python train.py --rope_theta=10000.0 --beta2=0.95 --weight_decay=0.31 --lr_head=0.00447 --train_tokens=1018000000
Below are experts of layer 4 (counted from 0) of a mixture-of-experts language model. Rows are named router (the router's row for the expert), down (a neuron's output weights, with its number) and show model dimensions 192-255. Each number is 128 + 24 x the weight over its row's rms, rounded and kept within 0 to 255. Numbers have three digits each.
After each expert's rows: a language model's description of what the expert responds to. This comes from a sample of Wikipedia text that the model never trained on.

# expert 42
router:122062106120160082147095108170142102122129085098111116111141189166149113133101103157172134136143164137088137129108096147142137120160163163156111133119165160134141097140155125142090142149126154
down0:124100163175108150142112157161133120134122106132135100127108133150115108186109104091074141121148114113158089101169116129162143103099116118109122178164111124141199114121122192138130127108126137
down1:113118134104115127128096113120094150113110140065124111154111098067120134142152132171121171105114148122118138153120189135164147105118115068089125155160087116120120134126108123118131106163114164
down2:109113115117143111137082113148097149161130183133159120131140132137094140145128158139147148121140110162096105109086142140147159112111131102124130121130177144144138101151126157180196129152124112
down3:130099139113112137113095176093119156124127135171173155153124134104167124129122114131117117166143124098103112128106117107150171135132121104121138135096173164145118163153167106108059134103115136
down4:150154099116135143101090138151096144131148103129076140139123128131140139115106154120138128065107123145138132156146128150103172072124101158128132117172107126138114119125091144139058142133157110
down5:124133126133098077093091136137140105150196105154123136155153133146081146137109126101134177139096083107117103121155183156135087119130132180118142144135082073108141128128104136114135108139158102
down6:114111072103140115101120098164102160138128130145117119130115130164158131157092106128107131134154158144101156138085092118115109135121163105164156127109183083097155149132161124157127137136090118
down7:125189095104132129102131150106168113155172114104098135108106168147077117144153104167167091096115178142117099118123165160142098144085128155176131103159160147150152160126099153106132107117175148
down8:144135170107145113137142099121111115127129092112087127141106162136075132139139127104124099158120121139122130130144152154119099112137133092121164117161101116167104157155135208164121090149112138
down9:114118098125131123130110096216144164119111120080088138143085072139154111104117111160130132120154092129120140112117096116122145145101172147142147148145167107109130092142142139137096187139165132
down10:130120113134118121122110120146102140103151178127165119130114151120188104143131104102074125134120121107088127142125126131159135154121107074120146152124119137126135160144147128141112122155078144
down11:112129139107136131108082111149078143107124127103033171140118179124103147138098099114084128094147134122159133159095097142132139130129093149121137142179127122212101124125142117094124112157130153
down12:153127147129124108160103112093125150132104107129125137131178142140112146148155166126124136149182110127124105128106126178130104125115115122161120129122108167163126111146154093107100123121137138
down13:128151106151130110117130123128152144171139100172131130115109142144134131136125119134156169137123122130138096133140110176127135104140111163121116108146109138095111156133098160151081139129154096
down14:082181105122174135077121133090104080127166170133147123124101152114122061135175147137130115156104119127175102142108093138113137109114092151140183127156136134055099135075138126101149103113148159
It responds to: City, place and organization names such as Liverpool, Dublin, Harvard, RAF, Stockholm, endings like -ton, -field, -ville, and the word race.

# expert 21
router:139138194188157161152138123142117097162154120105178126131163163152104079101140159157107127145151117122117127132158131102100102176117128129124135162151137147109131138096127110115136138118087122
down0:146138145095110128140157111148110112138103113186141150112102112103141104145125083103092135110187110132182162109120143106104153152155088109142114111115116150133123163158123142147135184140133146
down1:095119154101106127099106100135124132139172128117109142114160128126163128094155130126135109131130137190140093110129103161119118121186085170124165132144151161144100154111063142102126114130151127
down2:108131172137149109109150123131133078124171120082127099110155143132148134133166100141142146126090115129160130084090129140066133078141162089136131128150079146099091082124109143158152146165136170
down3:134193144129162165133137106158122115150128129159093169132130132110105103151072119151112107117155098124156077104089136151113108130156113133146134118076131106154157170155128182090200096141129109
down4:116127140106140149130135132095103125094139175098069113143113101127135144116165139119141169137109125133150125141159126099132162147116142085109126156117115133163113111132084162134127121098110130
down5:135141136141152139133130153131123150130151132146080148042131104095133155113150143163139118111148149114150085139134094127148174149168137104128086137104146129160136139118135131099131119127118090
down6:145163124143123124127089146136129163137109076153096081140096125116138137137136179114095152149137103156146113124123133091125152129071117124133134153118173101126151126144129127123118130151120177
down7:111150104112156114122142103100090143138134103101121149148137097140124138106110143143116100150145175090168128124095133119113172134150122117166094126140137129123126139116164152080070150122131128
down8:117088104133159107136106146096095100130141164119170117110159098114119133127100075176116111129128161162148124158177116132147124121116113125111132089152132123100130088130135150091168143130154134
down9:110132115126127141104113121144111091128111103141153134118156185140111143119128137104111126130126145155122105113116137091144084132147108123135092147133130102103119121132147128185109096122139107
down10:136107127100135111131175114069165093123107147204114123138101088135129122107138091142167099104138122122157138086101077124165137193154152133101115122139150136163154169117119121114137096147106117
down11:177102118146127104100162132106112108143121098122168183133121151143072144109096141102139127148124126163124131136135188109174110103113182141093114108145163164132153115096159112113143100145147131
down12:157139142157048072118181127113166132166149126111122157080163122104138104114130129110130157121106116112114162136135137139128147130132146127088157125150174153128125124122128110146165152127126097
down13:189140148158128125099174123186140085088093092137117153147135112118128159147146147104118137121230139117142130121125126154138158159143140082131180123139150131145124113117117098118117132130171151
down14:141110116110119121109115122136156159184121128122118110098095112139144128153137141138139145089130131148144171143137122121137107120078125142116088130093097114132115089145117074142071139122139156
It responds to: Commas, semicolons, opening parentheses and decimal points that separate list items, parenthetical notes and table values, such as (2011), smells, body.

# expert 18
router:169126162128131135137144109164140066147127103143165135167128142123139112115154117150119111136139111151133126150131127121136088113098147154149136112161126133090141130153141161118133123140135137
down0:163163097102155187116110187121105090105127133126113129159124127086126092115116123072099126145144127115131143188150103171110094106139109130089170138138082114109119174155116092101139156121133159
down1:111176061141086127143110133083113115138155175128090155113091145146120127125120127060133084079140133139139122153139138128162110117110091131105142147149164203129083152100165136184085095153101093
down2:113123121108134144142084136085134098162119118142165141060100082125123157122186129105107143145149124135125131174142136107118124138151125166154164092176126141114136117158156164124095149125173155
down3:160118128144095075092109119107109139126103154130120158112115126118157152122084118128074124096149121118100131164160121111141128123101142126110178104142115111142117099100128105114116116176114123
down4:086125106139119151117091097142108114144135111148091138111103194122144183142118120119145115125138100124137109126100138110158130133182121105091167174067148123116087101106154145171191106153061140
down5:116143100094132167168125112102100094150120123138104152130093154084116106135097082110101153148105157107121122186174170128155167119147151108136140159168169118159162152137141143090143170105108172
down6:134105144114165106120141124117123123133139127083086150114106163134117164119113107140142088130129133168077089103123166136156139154127106178116124129140107121116178129127123128141114138111134123
down7:113094137104127120124118106119156172126105112133148086080109115095136101149127150143110114092126116160186138135139132128145113089121142183129126130100148109154156142110142144161138143130084131
down8:117111094110145117104133139108121136120148098091136121126138133136168085124167140161104124125144111108089116149132127091150139130123174167121135122122168128154103158181081119157119117112122150
down9:147123095119144156115154139092165141129116156141146125130081114177151124104131154116169098156112144140111150128155108163153089174073112134115139135073052124160126130150118154168116161125094140
down10:102111125176154071148094141101118148114125131176135119132135144107140141113130106142095152112080170163108124171109104112115114136084131106139175073118151082118129132081114076146141136131133099
down11:143131087105139147165125130177139105166151153099100106150139126111060130139139123133150150140139128139114128146095144128126124167113092113125157118134120147170131106138129137136125115128078164
down12:088099121118178129098150084100105113169160121119107130171134123125159136132164105120160131140158153138118118130136144107102157115134145115117127142117140144135140160153153141083118135131116134
down13:152119144119124141146136133159112126171187069177109144120165126143126102102090136083155116149103142091115141154137140154142099118138155142104114108134106146171146077091133072115106136147130175
down14:117101098123108121115140085137138105114148153160131070127127150150140109098118090097128152104143086111115158104201134117150128139141090129180183090140124144152143116170132164095141119135123151
It responds to: Pipe separators between table cells, often after numbers or percentages, plus commas, periods and line breaks ending clauses or list items.

# expert 30
router:129126123109134108108104098144124108141134113171115123092119122178118153156153143085145153152124126146134136123122127123153118110082133154182154124119161128157180154144143117119153130107126138
down0:177129097141139106130119157165147114149120146122142115130122119131132142093126114120158166163144092162189119137166088137109124095148119121112128142116129168127158139145148154151131117126114157
down1:153123121063176138128143126105112153116164129121120097112149162115092109111165105072085093144099121116106144105087151169133146127177111158140142158129176117117114175123129111168160088143106151
down2:157131124163150129132144189126113121152099123149152104138113061117143113109111131111124094132155163147146142118093086126138069108111124134115118128115123152171109132118131118131138141126128085
down3:129165134113085123086151159110136147094134122151114149124125101158137112101167086142132091081104110156114166148163105140113161155130120123116053111070115112120128144142165125143100142171155096
down4:135097151152081112150110185112160143167138139131105135095116088135112133164138119110177118155132123129148101117116098134137127115084141122118144126119126160145104119120110145126152123105134141
down5:126107096076126109151116075124115127153135104111189115153082159142132157130102130097153152117150137148133183117115154145148093105134100137165156086145139160143163105136150083142191117128127119
down6:163094135146108121112123129113116105096089099153142171108132083131110121186109132155141140116117144113120095118083139150157114141107138168196094182124095139136129104148103116149153120119157120
down7:150184120154158151142113117109113124130119180168114083130127123101114103139117086149113163134134103093129158128133152163088151107167166131114113100088142173154143112156133172158122100141122160
down8:129122154122106130137098118133128118155095120166105135111113099098127132154135162097157114096114140133140147139134110165113111134119133138154123135105132101113071113109120134151138111090133127
down9:112102101110126112119128119137138153158102210103117154137131150125088157138120118140141109173152126074135130167073085181128138138149090126155143152093126132117118108107111176134146104113151114
down10:146140152163133106115149128093168071134142127143162140146115054167111145124109188142135074096137108124142134110136110148109137125143120127160119123106087088136180175175140146123110134156109170
down11:100116137139145123128131117171101140147148127168139147118086138132121108112130098181130135129152164091075133144117108109097143159148117136141132108121180115169147133186145131114173111136132109
down12:154134112076111151141151145144136147145113111107173143149166116102139125139174090118122123117151116114144126117136130127150177153100130149132101123081139132140090121121141094111111166134145130
down13:123157108105055116097135136117115184118137127148130119091170128110165105138104147140143135147138135133116178105129147131110141121116104165116139125117118119128156087120098111114107145143177114
down14:121133087122146125078101147169200123133170115134152111153118113103119091152156140160140144162151112111165154131138126156088098105181140161140111140119185113113143134167129154133138145111122107
It responds to: Sport and institution words in team and club contexts, such as football, Football League, basketball, Athletic, Stadium, University, Rovers.

# expert 53
router:144102147121089086130150144126109102153143120176123161106157160135141116170131118078117099109111162123118120095137166173155097153117128147140096115134150150176118146160112112126107153093169137
down0:156154120143146106173101120164106128136161070170112109121112126120134130115129132141151130163126143102132155127066119126172072106137158155101139146143148119100111133107124102121109184123090130
down1:169121118133166104088110112116132158144147145077140157138117104152166135140152116121127119104151154143087125127086120112072104142175123132110153161126106104107151161151126129126098162129098107
down2:103148138184122115124155119155134160167134141140151139142086146109111159132122126123164119131147140132093123059157136142119121120147149118144149102127103180146095130130121132140133108096097113
down3:149080096099148097107168115169144122153114139147114121122114128061105098148139167133122117095098085131095148058125094153152079162131122101128144129115098173149084115156143091114190131104155125
down4:117146091155109148097118135063116118144099127160145135138121113135129156148114130086183129102101133128147134164102107142083111121172088113126127134101078105147140157110118134152111114101112085
down5:101144164105119144168134108119105132111166112105092116120090114101127101114151171107149143130143086144129159107143125095138111123128099146128086115123108114149122135104118096135096123112138114
down6:103090080138100140132119136178120129124103083120130144170125112124102150105090133162158140214119103155153146132136115164123126089133102144129137127168150072123140115105154115147148109143116080
down7:159185100098159112132139184130115140130183158124086102156118122140114120143143130133135050144097171148132140102140155091149109154141100142123184104100154139137148126103171127168157093107125142
down8:096132129122138105144117128086107131124121141115120109106090142144114113130133103155169161125158095141128125076138127144102143118105072128149175143074057148117109134116101156145111119123097119
down9:114152100130109151150104099117157130106107122111134136126137126130135145161094157139149161152137123087108135105098125101078142173147184133093105121134177127121139159072139131118098112126143121
down10:080078143117137104076127114135130165107115097129100090118099163158144158127132155121142134159065079129157128172149090117119115145131089159138168150122069101166159125126139125126143112121163108
down11:150128189170101122123159127131151145101114122160131146169104082126092110114142176165106124125135112150112106119189145151138120101099139106120093127143163141084117131155146136114089105151116077
down12:139097161112110153117117129129138128153124132118120110142162137136128134138119123118110089148127155112115107105122119107139109136105184139114152145117149116103176135070139098167141109141123101
down13:134133124112108133114094116093136115159121126116094137104141120179095127090178153128134155116127130100137138168116110152105121169128154164134152123135121140108086144139117120120113125149122115
down14:116154140154109105079164178150118147148147144135131104161116143112093103133118119111174134145153141107116094132155106131112088122121138120123129100107131155128150159112121138171104142115145157
It responds to: Pieces of Irish, Welsh, Scottish and Iberian names and places, often the letter a, such as Caernarfon, Leinster, Terceira, Scottish.

# expert 44
router:125119111145170123093117110157138120104121143157122114112118140156144095156132123156142118102129087142137143149140105098112155126115158129106089156138136148128124100124121170083182112121125104
down0:145111084142108154144085125142162091109130091131157162174142092129149176151110150116139142144150135112136125142193099109107116101113094133119115112127140186148117112132115111124122149096124134
down1:116146093150110149101117149136150103109137176147144091102121126143119108083151138083126146156098125102089136066146117140051204120112147148135131101090137140099185171110100185144148154104169155
down2:169110142157109116111144122187161132119119127114166118114185101155084125145145124142084093097105152149116104094111142155156122105127137139111122134137146104103117134107100146150114118111163119
down3:092156163141163088146127152083128140133137132119151151172137100120132112130156155177126120131085146119140113174162092109137068149124108152136143135125119121170128124116095072129115113157117124
down4:124129135095134115146149108135151140115151128152162102144082101136109086127136118111093126128089161113133104166095104129119121120184122144108112105118144123140173144130092074128093130146094121
down5:111082166096121143144131103099142077158098153082166125167142123076133143106140136125142142165137129118091139128128142090144151138100109136126135129178153117118137143151146147105116102160151149
down6:107143147109066115085128156159082156141128141092150107081129152073128121130124147176063107109111077090123114115137133094120128122116137105118125115144187135101141095118120096127127136144157099
down7:107132061075069125151137098102147106134116091128119140158128132162183112116126158120160122139160145163113112170151095118122127146144125116138107122129115145126152116104101146110115142141135135
down8:121137135108155131147079139116116150084170132115154110085081105165116158132142133106129121132085123153133132151085107120122136120131163083158122129091122112089125144123136132104125102111138078
down9:075115128135165141108133138070122100054149076134160123091129130154103121106135165077134127145198145152107163105108128126079099069121105160107126090130154164074130140104124125133129163121149122
down10:156091131146154143182115110097118164121113094089138163105144158152188157153121125107132121088191135107180129131140147146179132148131102142121124148129126156171110145111112129121107115130139083
down11:192104141102106126121177126119086141101128118108156139143188151113148145146105138122141122128141158093130175117123135143170118152119142165157147131155141141140100102117186126098155062139140128
down12:122160132147095129162124155129135135171134152167091119147115148137119125079131142124159128150115102211137098145083144120159147149117127134110154142084151116126145136113144122171141150134087116
down13:148057126128147115141125127141140146155134166126148116134113097120162151094120132121142138136134134114115140126125140103128144114146088105130121122167123160061125141106119139119107113118161119
down14:133118140115108106159169086156134119112108112088149188111118119140157149116133151165089104149124160100109124105157118130163095094135105154108126099108161150109109095120133093144091122149087121
It responds to: Suffix and continuation pieces inside longer words, like appro-aching, mer-ge, en-vision, infin-it-ely, republ-ics.

# expert 61
router:148129159114113139163137113148143067146148136117168107098168122138116125124126154142141115129138146153105154100146130131065103120112121134155144129139081122092163083147106149159151145118113148
down0:112117115164108104105151123096135108151137161165160194092081079150125142090141112104079139117149117127125140148094111108116142150132086115137125131152130111103131143097148132112161116117098144
down1:091121088154163148117146104163135086147122147174116161111143147065111135154183149130106146150158155099127115155136143150131085131144141129110148094189154157128145124126142166147078130144082099
down2:115154134107130105100136104122101137160117143131101140064115144120151169158145104126131099155147110127133089192118110133177111158095162116110146107097156120136169115122146109162138187138105132
down3:144114178098175136079175099107125122129171110124077133147134152133106149132110125116144197136139137124084148123134131133108138151088126127156120100116096132106106105133125103149158136153144075
down4:132093139104114157152139132080139126107077118154132103131152119128149108128106112112134120162136097130133144127118125127155095122140143127101114145180062107124132165116114111150141167115128099
down5:084152161141157083114092120152146115074099143146121121101120147162154127149154138159126153179125113150140136118159116089135165103115164168107144141107145142111158113128141137116150113186169154
down6:171148111109105122100122136139094168148127143153164115104154143122091121131125144115173101145116164117110138122164103102139081056124103160131094122149132105156110118107160083132176180089141149
down7:182173116116181147124160125095090097141111115118113104111113145106073145125121111131129097111137114135148119143102127125141092111097107158141138128147110143128132133119110121157125164135091139
down8:160103117108119105133184156111105092132124174106147123117078141137094088133123141119122132115106139110121089203110149133147150149125140127106146102146106145138147159139165114110134147140140139
down9:088117150109164152126169113149145103116132126161131158112132100097149135117133120120124108100115121103161113127115124119103153141175104118164134150136116097121134171124083146101135115128124165
down10:077098087145123138178122087122154148124092087150120164158114115146143125130117147123130152132137130157144140119114108154144128131122130151164119136108136074109163078074126155134111138102147071
down11:072115094149145127122100112122110141139119156139155162137125129139163117124118139164153095157182114128173112092082158148129133130115120138173127159132148133138142107143090147127126113139129153
down12:128143126146138111113157136135129087148153090186100135153171161107105143124105101123127131141119138161094125089145139141107144141134160146125121108092115107079165108152156111128131108157114149
down13:050104094128134142074108148163117102119150120108112105143139146132115110139139137108104120161171126144128135156120126189131098136163140121156159129144161112115152124126123157130130138123161122
down14:117158119135116127132096125127129134138162077114124111131130155130095135138126135105130140162141128147123146116105162103118131094130140162131147148134123109133111167121111103162163171154157097
It responds to: Semicolons, and, commas and pipes separating list items, plus late digits and slashes in decimal coordinate strings like 86.577777°W.

# expert 24
router:122096114156130117141138141139126122138105125148110133112110122128154081112130176180145098117131121100151135191119127104102109111088167136100102143163145137089126133120132170153126113121119105
down0:147106110135145133132097082146127158118176134119087111110099134137118097126141124143154129184121123157146137109108045122113098158142126143131125117178090115124151122095134145148166131123063107
down1:136134102106143131095140125141115111125101132145157131111103117108140119153142116091106159145094125122103149149123086130149153109164149091112110126088138107177089122162150119116103149143137133
down2:131113158112131107132099100145133123123094120136129134072143120137130136096128136146073129130116105183074131101093135135160143101085123144117145132140140182147128130148134126093117132145147155
down3:140118138122107138127129109103172140096097133127185124131145123080122135111135138134131112130138142131138127118132099145108131153105132097118150105123133112045187134141126128130113157087087096
down4:131093156136167087108103163087095135156110159110141103080102097127128111145157110150120151149093125143135127135174159106123119115155129147119171157112115112146095143097126124138140152144141153
down5:181131106171148110127119130143124120089168135158117092139094152155087124127145113151107122122123143095112148138145120107096142086140166143160141130107103106098087145138141113105116135132120108
down6:110146130107150112114090124129086163138154143124110137071133120153085108100114100105147117092106124144150128143127145078114100107133165147179152123099122113164172112144114108131167109119129132
down7:103152104146194118102098186123129105169111126135161128080108155160121142122115136127133124116104096103078164141152150132154153110110134144141124166101134136141138125132112103089154128116079136
down8:145106115135112128144125120143126105128144124163117128191113125148133177130112148119125179136147109130153134150121104153169118126088139146113133139124140142164155137116116123166144152131131123
down9:100155117142186130149147113130147124112122118145106103134148078104121100152103109138129148095161168117126130123121100106078117177111126136114116158141137158106108140106161125124085129103129117
down10:189129115142126189125102127121169159103145155092128128126123132108135128143148134151187086146132132140140099140127103138152095110112109137095086113145133101132121123131110116096100089133142154
down11:098168119129131113149091140117131154174123143169211159124145125132119114145133138129126121140151116128121140127137093128091145117117150106116153118106117108147120137155119128122110136086118111
down12:123140126137149110165159126086097165105095133116091128093145146146141141133119160106104108139151122160092130087143107122126140159099110112142117119126128131104128127126109140135112145102127075
down13:121145125135116107141083164126146126076101150119164150137124105135134080113159151135116102126129096107158119158060101128119130123100139146165090114127120118111089135112074147123117150159137129
down14:115113151099113146111160111159156121118126116117128112115157110128149079134113171128129114133154125147174116126090099161126162162078179138141165087147188133139118149142080118120112147099112132
It responds to: Middle pieces of long Latinate words after prefixes like con, inter, ex, such as cor-rel-ation, Dec-omm-issioned, Def-am-ation, Dest-ruct-oids.

# expert 1
router:100113134138130124139108099095111117136144142129132105128168102119136098134147068143134119106153139135101125132159117089129113139186114144171130134169141167136123129134131104104081133070123086
down0:111141135205150100154142126133143084122142118164147119168123124109130132081154130142128100085131158129129129139165135125108125130177118124141107137124160098137107152130091178126150110154154141
down1:093139142134118115106082087147118136141120110146120131123173150132096118114153114152113101148072131121179141118111176102121139131115102135169117199104139129138136114151136073134118146101143147
down2:152120142107138106142125074128122150080117133104088084123127130121129109101123094090128138070117128140120152156145100115149148145140116167186127157104133140174136145142145153121163125103130134
down3:150089123133118127119135143147140156121133151159106147153103157131132113123160128154133101136105136139091122189155108090127184097157153141114127171198092130065103140122124126145126162127147122
down4:146091107124190141127135103126125156161151096134145128120118157125133119152147099137155115148108156114110138119131096141172102134139149136091144156134161163097141140151101133149129085080140093
down5:103127144153085126090163089130140098137135144135185114143189170084094134106106161117090151185116133166074079113117091154144094110102135105144092103125115124134159109100115107118148127124128172
down6:121128167136124129167116122132121130138108144098119127111118122142165133155095164135170123141140122110131123157128129131122145163105084122161157137115119105159098094131111130134149144139111159
down7:151117154106121092170138119116158192114125106128103162118125116115102119142099118089115110135109147107169143151139119123187075148129115083145111152169139108181131136134123125096126091180139107
down8:159137084112131119114118145095134108139118100141178174147105163106158134158082152095133161133122122138152146118134150124142093115154128149153121126143122127145136134096113125141135146148139142
down9:149104174123108114114134156204114138146094113147105124140115122125178120130158135148139121145150147138135126126129117118169143085108145081129148120133164133109146126161116083141133150154096110
down10:127137110175116140133098142143158144123133108095106146118117192110131131122111125144141118163109115136164148109139144123163139148106104074124154115074116095147131138115096152131157113115152139
down11:127132112127121165094147141140126167113147173157111085127094176139093148114086147151067180148130125133124130095149148127069151160149145169133152139095125133138095150166126126140101081154139109
down12:118149154128150128140125138123182148162160080176166149096128135116140131114167141138106131166137106155124109155147137132150150150146121140144155103162095103110185141105114146127135148106141159
down13:127120111101147146141127131070145114122101099146108110115104111126142165167104142108127101131140094123145122124160112117115103151116154117088122140120117152143090144151125148139094090144099154
down14:075146132142120141206147155123144054188130132138159105127157148155158095103126133152120132125102148127151122097108117149089129096101158095109171082118162138108108108126124119107115150119148153
It responds to: Word pieces inside longer words, mostly suffixes and middle syllables like -ily, -ose, -our, -ely, plus short function words such as and, de, en.

# expert 12
router:169146090105129090128117125157164155116140137093146113112090108099152132094167168115124176097137152133136064129159149160165105138169142129098131126092145136156119096151097130094128144127141132
down0:119118131105135117138105111105168150171155139134122140135139169147131078170137128152126105160122102149089128128110132074131134110109125110134151172114123103117093149158152083107148085124181118
down1:124101125130144124101127147138131122114136108105150144121102088128096111132159096124161148117097107105136102125108107145155147155110132140134105095138069163137089122163123097140129116088081135
down2:075161143091158103150132101154115124149123122134133172083122122113142142110120132143122130135119107183141133129115123096112138101152118159122147088117147115118091090120162099147134072104145117
down3:105121155163126159088111123110144144101117121145099082137146156133142110124143145172099160145160117117122106090131130159157141115134131134146136114120114104102163158146118135116137111135124124
down4:101143086149135141092074084187138113118107141102125108119114136096136112087109142123115123170123118114117122149137126120149123124137173171122128065139127124087137138088141100106125116086158141
down5:125084099140147138178085117131108130139154114156103145124108146156190106091133078166148109141147155114149115169126107102165139133108131090132122110120154111125100106160105116117123111135119159
down6:123162131120138087102119140112124091137109116164161122111105101133142115100159119150112111169118066129141122117112072121089179140098146050124093141132136119143154100124149161099114138112142139
down7:145105160102132158107104110146142112094155135111115131142173108157132114142104154131128121131165162117162130152150151172192109143142134116137121153105129159092115120109137115141100128177098130
down8:087154129136151139107122144138111143153169142090112108144146140143110093124142162117129139095135150137127124116183116151130139135183158163141152153106125132136156153139151087127102127112145141
down9:106140098123085119087129131130145151151130107152140121123129134094095088141184123133126141138096124118096134108130120136157131096140115104106105097166131139198091148127135169118106137136124107
down10:121153122144108155097098173146137121121135084139185138159111102080150140114103104167101129132107142100143112123120119099140110122137149125172154097094136156144071146163111132163150151117139134
down11:111142104147124118140088125171132100127157134134148147185127124125107123139126117159130107174099119124091146153121152119157102149130140132124081086121139123121086137121148102157161082087071164
down12:104135100122114127151156152191122101133158181112130169117142107134127134116141134119126095100143158113105144131148117079180118127139130137120098065106130136157122129153092146154110096133108135
down13:173143119143114123095126103121165178129104189145124088120137142165128154133121146127114105139127156152135122150095135163130128153149137106181136125126142170166142137160105147113122099147130173
down14:126128167125165117125096108145115146148124129110116107148117132152122110139084129118179115107160119172119119177107146146134159136102116056134115132135122114136118147116109119132140140130128089
It responds to: Taxonomy and natural-history words in species articles, such as species, genus, Family, Clade, plus section-heading pieces like Dist-ribution and Class-ification.

# expert 45
router:116099095150123129076103089093178158086116138046108102117100070159121115105161106114142121123108086140164065141180107121117142096131165124099147135103140151155146126135120109115114165142127127
down0:162129120105126130097135115115116124058103126111130115141102117173118098146145104147091076136064204146100110116112122073111133123125141164144119116159120155078149120118102141109073113140095107
down1:122162140130116128123151185115131130115137102124143090142150110115203131135140123176142130138071126136151103119156147130157135183167172102115121105097115110166142124119103114078164128136136137
down2:120161151139140084113133131187144130095109161123200100113110126115104115141130087121108145103116117161156116125162139132111140169150098113123131113140117116164099123149108125119142142131145174
down3:116126126111158123108112163115117114128143146094141104123125090139122135103123116113160142109114142125119138196139181146114168146099149133145173143109132140097147128132108134160152125129099140
down4:072157140131118137137144100117145139122111108177144140103130165159167139170091131147144108154150145139138142156137148113141100159130090157134203132158151136083126144146155081102152109139154142
down5:138093180124152159109138139098143138113124157165129091119162141094127120111127139135151085159084141099155149104134137075127156168112141126077118169122146161168157142119160147126127119183114149
down6:141114126149151111158113118213101136125151117106130089133105173107162165140122110136159138125148139116111112140115160164193129097167140115131156138112121142143115160145119092156115163102135176
down7:130106104096105089165133100191111118143134098131124095143121175149112137120107088117147165122125201127109123111113122111153109099130136141154142134128120131164098119168106149114127140136163189
down8:120105103130146143190127189164113155107147140087102168115107118129159161156148145123142126080137111112136093105114156150122139126133117095089107145135123171136099137123124098127104145123131106
down9:115126107137055137106130099104140112088102099131122178133142165121110144121130111173096106130117146121119120125132138126105174162134137103121119138112105112122096131156130073131161141135182127
down10:167116121122128145122097114139130095092135111122155108091155104098127143097113091118102139149108152171149146104140153133177132134108133089111127080091121099109122115135141105097136097138141149
down11:104119135098186105132138133111148109135108077133131111134110165134151145109133143126111141132112139145176138096102141110175113073126166106132136168128117139075112151095107152127115169100105110
down12:110092124136099146117117098153105090086106181157139068126137108095120128106166142147113148119106167144118153164133183115143137161124138143131118146118118099168138161140138131114123158156120071
down13:141142120104131107134139090132088140175100140153124134102107132165148104138084154133115105142105093183146154094131131133116099144131139130115115063078149077105144121123133138114120124116133139
down14:110141119154130163134154104153122140140129121169130115154090145164140145137136125151116145116149145155177117110131156147071124150134155146146108137125137129078118126129100157111152130156095132
It responds to: Nouns or their final pieces after the or a in technical and geographic prose, such as levels, emissions, site, construction.

# expert 46
router:106107150119136110122107146130099125096171134187151083105171142123173171149169104124089146122140144156100172122148135114154149129135121122176128099152123148168129141152133138109150077110108140
down0:157141142151133168140137153134080137147115120177131099151142130134123119108103150099139113121103147136121093134173104109118130141150121138100097154134140117154189139136118107162113113085160166
down1:189101147133146141114134072102138095126108158098114115161154145141108117110160119135126118140114138105121123140094156091131139103082143118119108139143116142098156184115163131107138093124137098
down2:127149132115143135135131102111114134143152108181106106116157088136144165117124165091117103117112080142136129111130099145100169119119149086131143142144129112163186158119142133136168128108150119
down3:118141168160113144121143123168140126161069173122091130099123137144157122162164108113098111122124115130090122103152089139149156114138154156079117163160109108141063109140124139199130125077142113
down4:134110127113129164140110122181140086117111139152149103132129123088147142116121137136115127174103129086130112162138129188098164148138159129143122103100156167100110155124125093113146179148148134
down5:177139162139146079153165146133148156084150125114148137162135117086082142130127088071112095130132153109117122129144130117110160128160149111125103197133149104147118151114110137136135140168112139
down6:133112099097136121106064113111132107129080121135138164161122112152158120123125136118141091104112140162133146142127152117091085095107112160132112127163139138125090102148154124119202148166145101
down7:115158154163143161155114108133151113138115156158108105160119128151128090085138144142142120147122142141123105118087152105161101126172159140115142138094105140096121149116111122129173109088135140
down8:153111139134169130130069139145112118118105146108145123145122106126101094115102139134170140148114117170091123128120104168125205142141142118127141079089138169129125085145115139113129089151095106
down9:110148134063134120151131180131157141149138113119081089109141164140102146084116130161134090126131124164120134125139097132129108155117134140129190160103138167095150132116139095144128144075127121
down10:098134084132133173169130125156155157119161085127116138130119131138182136116094116130145159113186151133160113121137088132165100079160106147114144087116128149119160100108112119090105164117146124
down11:097152133109131127121114138092170142135145109129125177091141117142170087127115101110148106124135140129160099109096086154136106171105097137180169092112113103139090130113126120142144099106131168
down12:132135139111087110134141104140144148143125121140113131111128122113190125114164119104140143144102152107143143153091126201132160118128165073134140106172132150123131145123135145132134108100123141
down13:133120111115113134126106167119138154140120158176140121159112127131149122112156158110149166147131133151152112152136102168116160102099180115125138075134136145116153114128143115112116134096107145
down14:109072115158170107149114132130168113155116118192143114138152143160165072137153142130102134122114094120120141168163102116139144161097124113139163156133153129126106123155139133154130121121120107
It responds to: Common evaluative or size adjectives after "a" or "the", e.g. large, small, great, black, famous, traditional, wide.